Experts of a small language model: 4568 steps.
Below are experts of layer 8 (counted from 0) of a mixture-of-experts language model. Rows are named gate (a neuron's input weights, with its number), up (a neuron's input weights, with its number) and show model dimensions 0-127. Each number is 500 + 25 x the weight over its row's rms, rounded and kept within 0 to 999. Numbers have three digits each.
Before each expert's rows: a language model's description of what the expert responds to; "mostly gets" lists some tokens that are sent to it at least half of the time. This comes from a sample of Wikipedia text that the model never trained on.

# expert 31
Description: Apostrophes and initial U/I. Apostrophes in possessives and contractions (family's, I'm, Men's), plus capital U and I starting tokens like USA.
mostly gets: " U", "'", " I", "’", "′", "‘"
gate0:527478505481531553479506524523483506511554508503510496510526442524513500497488487470490535563482466531483485499522501474454535537472496539469501550478519522527491532525490531483470521533506466515528527524474491479551501505483515477501482512514476489445501528500514481503450534468514460546530517501516492494506472492488522510504538499459520538468508482498527483506482527469493496507521
up0:491547507453496518473449456507507495505511460464513470460496477462485499520491506511510454493506494496517501474524510461513466526487513540524484482467491505457539515458466526488489476509485477475518513484513490492470529479483483491488526455504488455513493470503511530455503505459513500548483479488539498473475522511452512454463539510494502485474463528469542498514488506494491554500456
gate1:503472495497492505486516495497472481505503508487483502481476527450519510494512496446523480459523495519499476512494450488472493503491500545510479482487530518483501509496495495480482535492492495478510556533486509551533490454470493502522530523513502455501504474496482496496529464525534544452496458497501496535569479472437517505475495559498501499454489513500489493516495491509445544480557
up1:537494473454532506498548456486482476517509536486512505475472430475523557484500542466492510512476500487516498434494475506510517472517531499500517533482508521507504498476481487496470522515516509507504535513478480485498522506463523516502495540534516503494503494474476504455481491509488475512479490483559522488438502507494533499487463484500465516524494470505508541495548492429514529534495
gate2:502479497492485465489493480447524518523484485529533451532489496482536454420500463493473481489479530533496496509507522496493520477557491485517469481490491521506506498497540485527458467542498505496496501506463444503503545506445524510545495497474547484493503516463456518481528491472512483483514475489498490500505510507478467504485501460489493544524484483545514474528504505496480500546467
up2:515486508525523452520457488481463503474520536490452523487498436511564511486508478485520502516494519496555515491514496478479495477482545505504506493497514459490482473528500467500494459525516505516535494461517524489478483508485430502502530483488515551517518519512482500505480495537494511462470471549512471551519529525512504459522523534465455477469501491470474508510490490505498539495504

# expert 47
Description: Name endings and first names. Surname and name endings like man, van, son, ton, ley, plus common first names John, David, Robert, as in Goldman, Crawley.
mostly gets: "van", " John", " David", "man", " Robert", " James"
gate0:476496489524501494483488499464483478491468494522503498504495459497495510467477483500478537477501482506466499511481512517478501495566456485465515491503469481506506522529495480535498490484466502504450543480456465503497486443548532513472550493498444516538493534456490482484521502482472522502476501513508480495508486518451521493520518522510489534495459523470510444513501467516451472501564
up0:531522477545484468482466508474509494454496504500526531523497497502492489525496519447499437540520505495494479492561497531493494531533482475518490511501487490498479504508489520485495528484496496450481508491486531511466490507468510502431507473548477483453530513493535489515442458486490511504500493514467543490490506525502479428472526469476523549510469522506478499523480500514506512462480
gate1:477540499493468505522498505453507486502467505490482491491487499470492546457517556521500502497440534482482490508498502484512434501528509502513510514520461545513496547487521491492493532504492472466527509507530509442449496467476489510488513502500532448499472511483465520485542511477481510508522458493512510461528527505482453478533489506509503535479464501496521456497472520537476475454484
up1:475467486465484483511513483515480475518473524472537459536509538547508576496504474471511501524501523534461517453527490488463516522469520438499529527534502489497535498493495553530514485508479526506498485494488540528522501525519507497512511477508530463480522468460500522541526523484514512459506491467506434480513499460529484483510495498516485469536501506504517475512511493480499514516460
gate2:479535518494455475465502541546495494512513563485558545488493529500512487504497479518498482478483497457480469503499516495495502519494501486539502532510529552542522516459548526491484561509495512474477506485524493495510503501488491458492487515478499500527486461546547496491563501510526499514509496543467494510507530488499496479467457503491479478471464509492516493504497490479469559496452
up2:527489485476517512473495472458460490517536522505489498523477482500484467450466533525501468532472507465519502477506517506498554548492540492565516499480496482502512491519495486487470471533513525469500523517442505524509448507478505489492503537517471481476531491543507474530463485533517527517496490489535542478528491529464520510489482502477519527489530532491534471497527551528497481535511

# expert 46
Description: Locative prepositions. Prepositions of place and time, mainly in, at, on, during, along, often starting a sentence, such as In January 1982, speak at.
mostly gets: " In", "In", " at", " in", " during", " At"
gate0:478484535548453528481484503467470507527500483469469556489463517512486445501480503506481487506502495533459446522464480499484515505489449499499462499551498500527473498481457521498501493518485465508466485517459456513497459479523549470517463487486523537505515497506545471490497502468520486512473438474451505481506490477503453472500504484502525498493528467503495496490498502498491471478482
up0:507512487509500442477522514538484505503500501460507461517494480489494462487565516461509514480533515474514468497464527526485473543475487486528529466525482471440502450469490507474498478468508488525483497514463475514546535474503504500530492480429513478485493513462535483517535495516527488481506528498489516480493505489499474521532498496494507481489435468543469499530470500477474497480507
gate1:523465546476520494520510547504467519495467528528485542455526489472493519481493484448490458490496492489531466488532474520523500473494485516486474481495502536559507514495480482513503534542518456473508545503529488488519492489512453503497492511507509492465522468542504443464508463496485505483508520548496523509484520477482537487495501507512442483477506489424516508484485533499483476479498
up1:525499527508494499487504555511490502516460468497553486502540542508507471497499478518527538504498489532536468480498523479489558539511494530490525482472531512486504532510545503522470502516533491486496521533475469465478487480513507513498479551551515459492528454509495558554508511502512537503486483512534506533500533494500507501497497554485505545532476495484504486488541463513493534536497
gate2:513563449473507481491529485499515450502448493517481497548495511467478491512476500504498502529519562496505481515512489494530492510472465492438498494455502506503495480511542496497445451431498468475493504467553543495539499480481511484521477499495513496495516486503479518511492484517513484499487468482511495511469487490549549528469466499510483476512482490483505545505452511474508527500497
up2:521524459479462476467469503493534531531498482501464518445478485496525496477509508532479500492482494517456491523489498485556544508472558537481547429511492487469511491456498523474493461493516513479491445516475526509523487492477475511510505507510466480485494488482480498440496514518485515479529521534483480481484506489528528514446493466459510511459527461478483488489511498506490518506496

# expert 50
Description: Ch and car pieces. Pieces ch, Ch, car, il, ron inside or starting words, as in chair, grandchild, Madchild, Affiliations, character.
mostly gets: " ch", " car", " Ch", " Da", "Ch", " Car"
gate0:534487487470501510515499519489457459552485500536478542481490477498509516492460446485513543497456476496506538510478491538504480533498519512467493493515489542490521513491514536584525507463515479513492486525473536503526501530490490478489538451512516512464482497450535508525503500510475467485473548466502488493484510535529510537500495499491467489519518479553485518502506495515532507460510
up0:536494518493479477537546408521472499523495444491475463506520529496508497462461484500542528517509515494483520504479487535478488504469542503492518508544470467507459497452477523447507491492484494500497480511514535518508468489502475464511495531497503521538492496525481542518491486490562509530488489521500466517524521500510527499453481489445489504489528509526516485507499515510538528504480
gate1:491444478523487505483429489515512474474483477511540487503471495454517499550503543498460489526561499520513504458516473487446509498473548492531481508530487499476497493500488469505499473515474499496523481465466485496504513510487484535496496502465523499467527488475467476480484484498496496505523491556439492496503519503488526494523510558468493486511495528544497527492493469487453472473466
up1:523509517503493495511539503520524523462481516496525500510487505522496548450453537494527509483469503503524486524485549471506546530532524499506468479500469528528493474492482463479500500504534466497518482509488491539519521546502565509499505562473515506490488454456485497506493467498465516497538516499488510487501469489450543512529506481507496551485521508499550478447531512478471492481479
gate2:452470489540495484519472452488507523492449467508506499550521483546505504490492497520523488474522501481468498533487522487466513501511486465517507461501536506528468518463495497458540535483505442473505526491467458467466493489545496502487490526488515510500511478524466520518560521524497457480482483483476519445491518478524528499498515512493502459487470500489462481536513461541485482500494
up2:504498516492497500512483554519553518492501468559495516493496510496498508466549531469453464485510534475512477505481488552530498492537490506513490529509522535547463500460517471477499518470464468493533504498521528460491520513501493497471490493516473472524540482496482473536494509498463524488460433471496525519509440462496473509481513496514559479513519500506478492511511510515458488500508

# expert 30
Description: Consonant-cluster word pieces. Inner pieces ending in consonant clusters within words and names, such as ight, and, ard, nd, tt: Brandon, Riccardo, Littlerscheid.
mostly gets: "and", "id", "itch", "ll", "ard", "ł"
gate2:508502439515496489503501441429457482486508500507506467503507528582528487519462493512499510513547501471488472474470451479487497465499535455432515498433501512513492525487504500534528472448476520487475508527503541483491479482484484514519496507495521512503517500496491474486505517507512481493547468501502521506495505524492516475508502509513561485513496478517499501530480496522521530532497
up2:501472473529464496501439506486478460501492527533467488479479506502536483537484460494508488515479494532479520514497467514432487537541475500475524488531495469512442496479457474447544524481544513478507495488546524430523469489510489526534512495529518484507488484503500491477494509495488456500505494518479480484484520470522481522482503529493550501525524498519469469543495490502517489523507
gate3:505451508472499496448496546536469471457512508549495513487487514484525459461515528509477520471487468495502530452497470508527466509537489474460495507527549505536521502495517524494511505484511505524512487504493483466480475504505466477510479500472521472450529502534498503473490486459489463519513510537538526478490508506516471510494487476485496529507513457473554495491526477576530512477484
up3:440485511530496443526479503516525467478501492489498510507503496467478483467518482528509525493508486479506477498503513454567480496515513494513531505473485473462490506501492485474505502499510542534512484469482522485554529545526552526515498504493528531490531479505535503549444533488448544501500535481507480487497528456525472478516465536512492504508519456513482499523495488481458487464497
gate4:478521505504492506473484491512502467461510496499544458455486511497489470488507468507469517504511521487541487510499531471453483492504533477499520456503524499528488486486451522557484506537526520492492511500498449462511508473477488458456499507495465555493515511494455556523502495509449529488522461475485513530539499487485495499503550474477492518524459536512490516495519539447511483500525
up4:488499505513510540545529469510490468510490479501532487547467479528523529522487466479440500461476515483496507498526509515526511527476502532506489453475532554523505507515466504501464477527480523508493540466485443506481504530514473489510535546470487536505518477489482520578468472495488499514501477528505522522512493486513487479524500439520541491505506516531482511536485511524521504489538

# expert 51
Description: Single-letter word starts. Lone letters n, S, s or N beginning or continuing a word split into pieces, such as un-n-amed, S-elected, yar-n.
mostly gets: " S", " N", "S", "n", " run", "N"
gate0:502452464493477500499509473488495523506502481468509491505508509529490530485510487497477481525507502541544494484478517503537506509482495501512527471478467497493487556526507520541531509467470474468516484501491533567515510500506548535463501428494521491514497468535462484512518482492494500535493533506486500469556544494503470521496518513509495510499502533471516485543441421510506508524488
up0:528491495500499492522495516499507508487500503475502529484533479483504479480491535514504527515533538469480499511523454492511496470484517460484562506501479465545477515504524514466485530511536496495499505514518518479522511496482415544478551475457539509513534476445513528512460504484505480480497458479520478555503523486472509514505523497519503477540491514495500475486428486520543478526506
gate1:513520509516500487480524511514468480489489503471482504464496499476573503483525452509504458524509497505479513475481533490535507505475430502552473465523497459510518493473510493499463538506512490523511509469489511514471511523524484533502444500522445487515500474497519459475515494523515520466467517503487496475485488533526496510484495459555533491494438537525520558514506478507470491487500
up1:498488494534455504462531532535479486496437485447567523522473523508555494524523480496495514481510515495501494502467474489467528509519523529509505494467497502499521472539501474491482496481518474466566465495517537558510472494507467520455529518487518488498461495486508507509470507460480524491490523477484520533512505489470513514525509510516512491507474479461485456493491540540475516537511
gate2:502492465461508437439519496478510517491504480462522505467451514508481485490512480549533534492474518465497526517475530546495483513522489516518518481529503491523550483498484523537503496480520501480502491480537510483495527478476509557495432571500496517497503495507497456496510541535500525493502528499534486495490512525489525500512503489501507492491469469528471506510524531548508443534497
up2:505496483497550504541515466542517490464489487514496545552529509481539478486478471507494537552509480512489471493516496491501510516477526533487513480489506500515454478491530500525512493519479506526539475535516547502493462521510508444521496442501499527500518485567506533491451523476469499482563469521461491470504495489511450487485515497480489504484520514474470520486511489466494518471473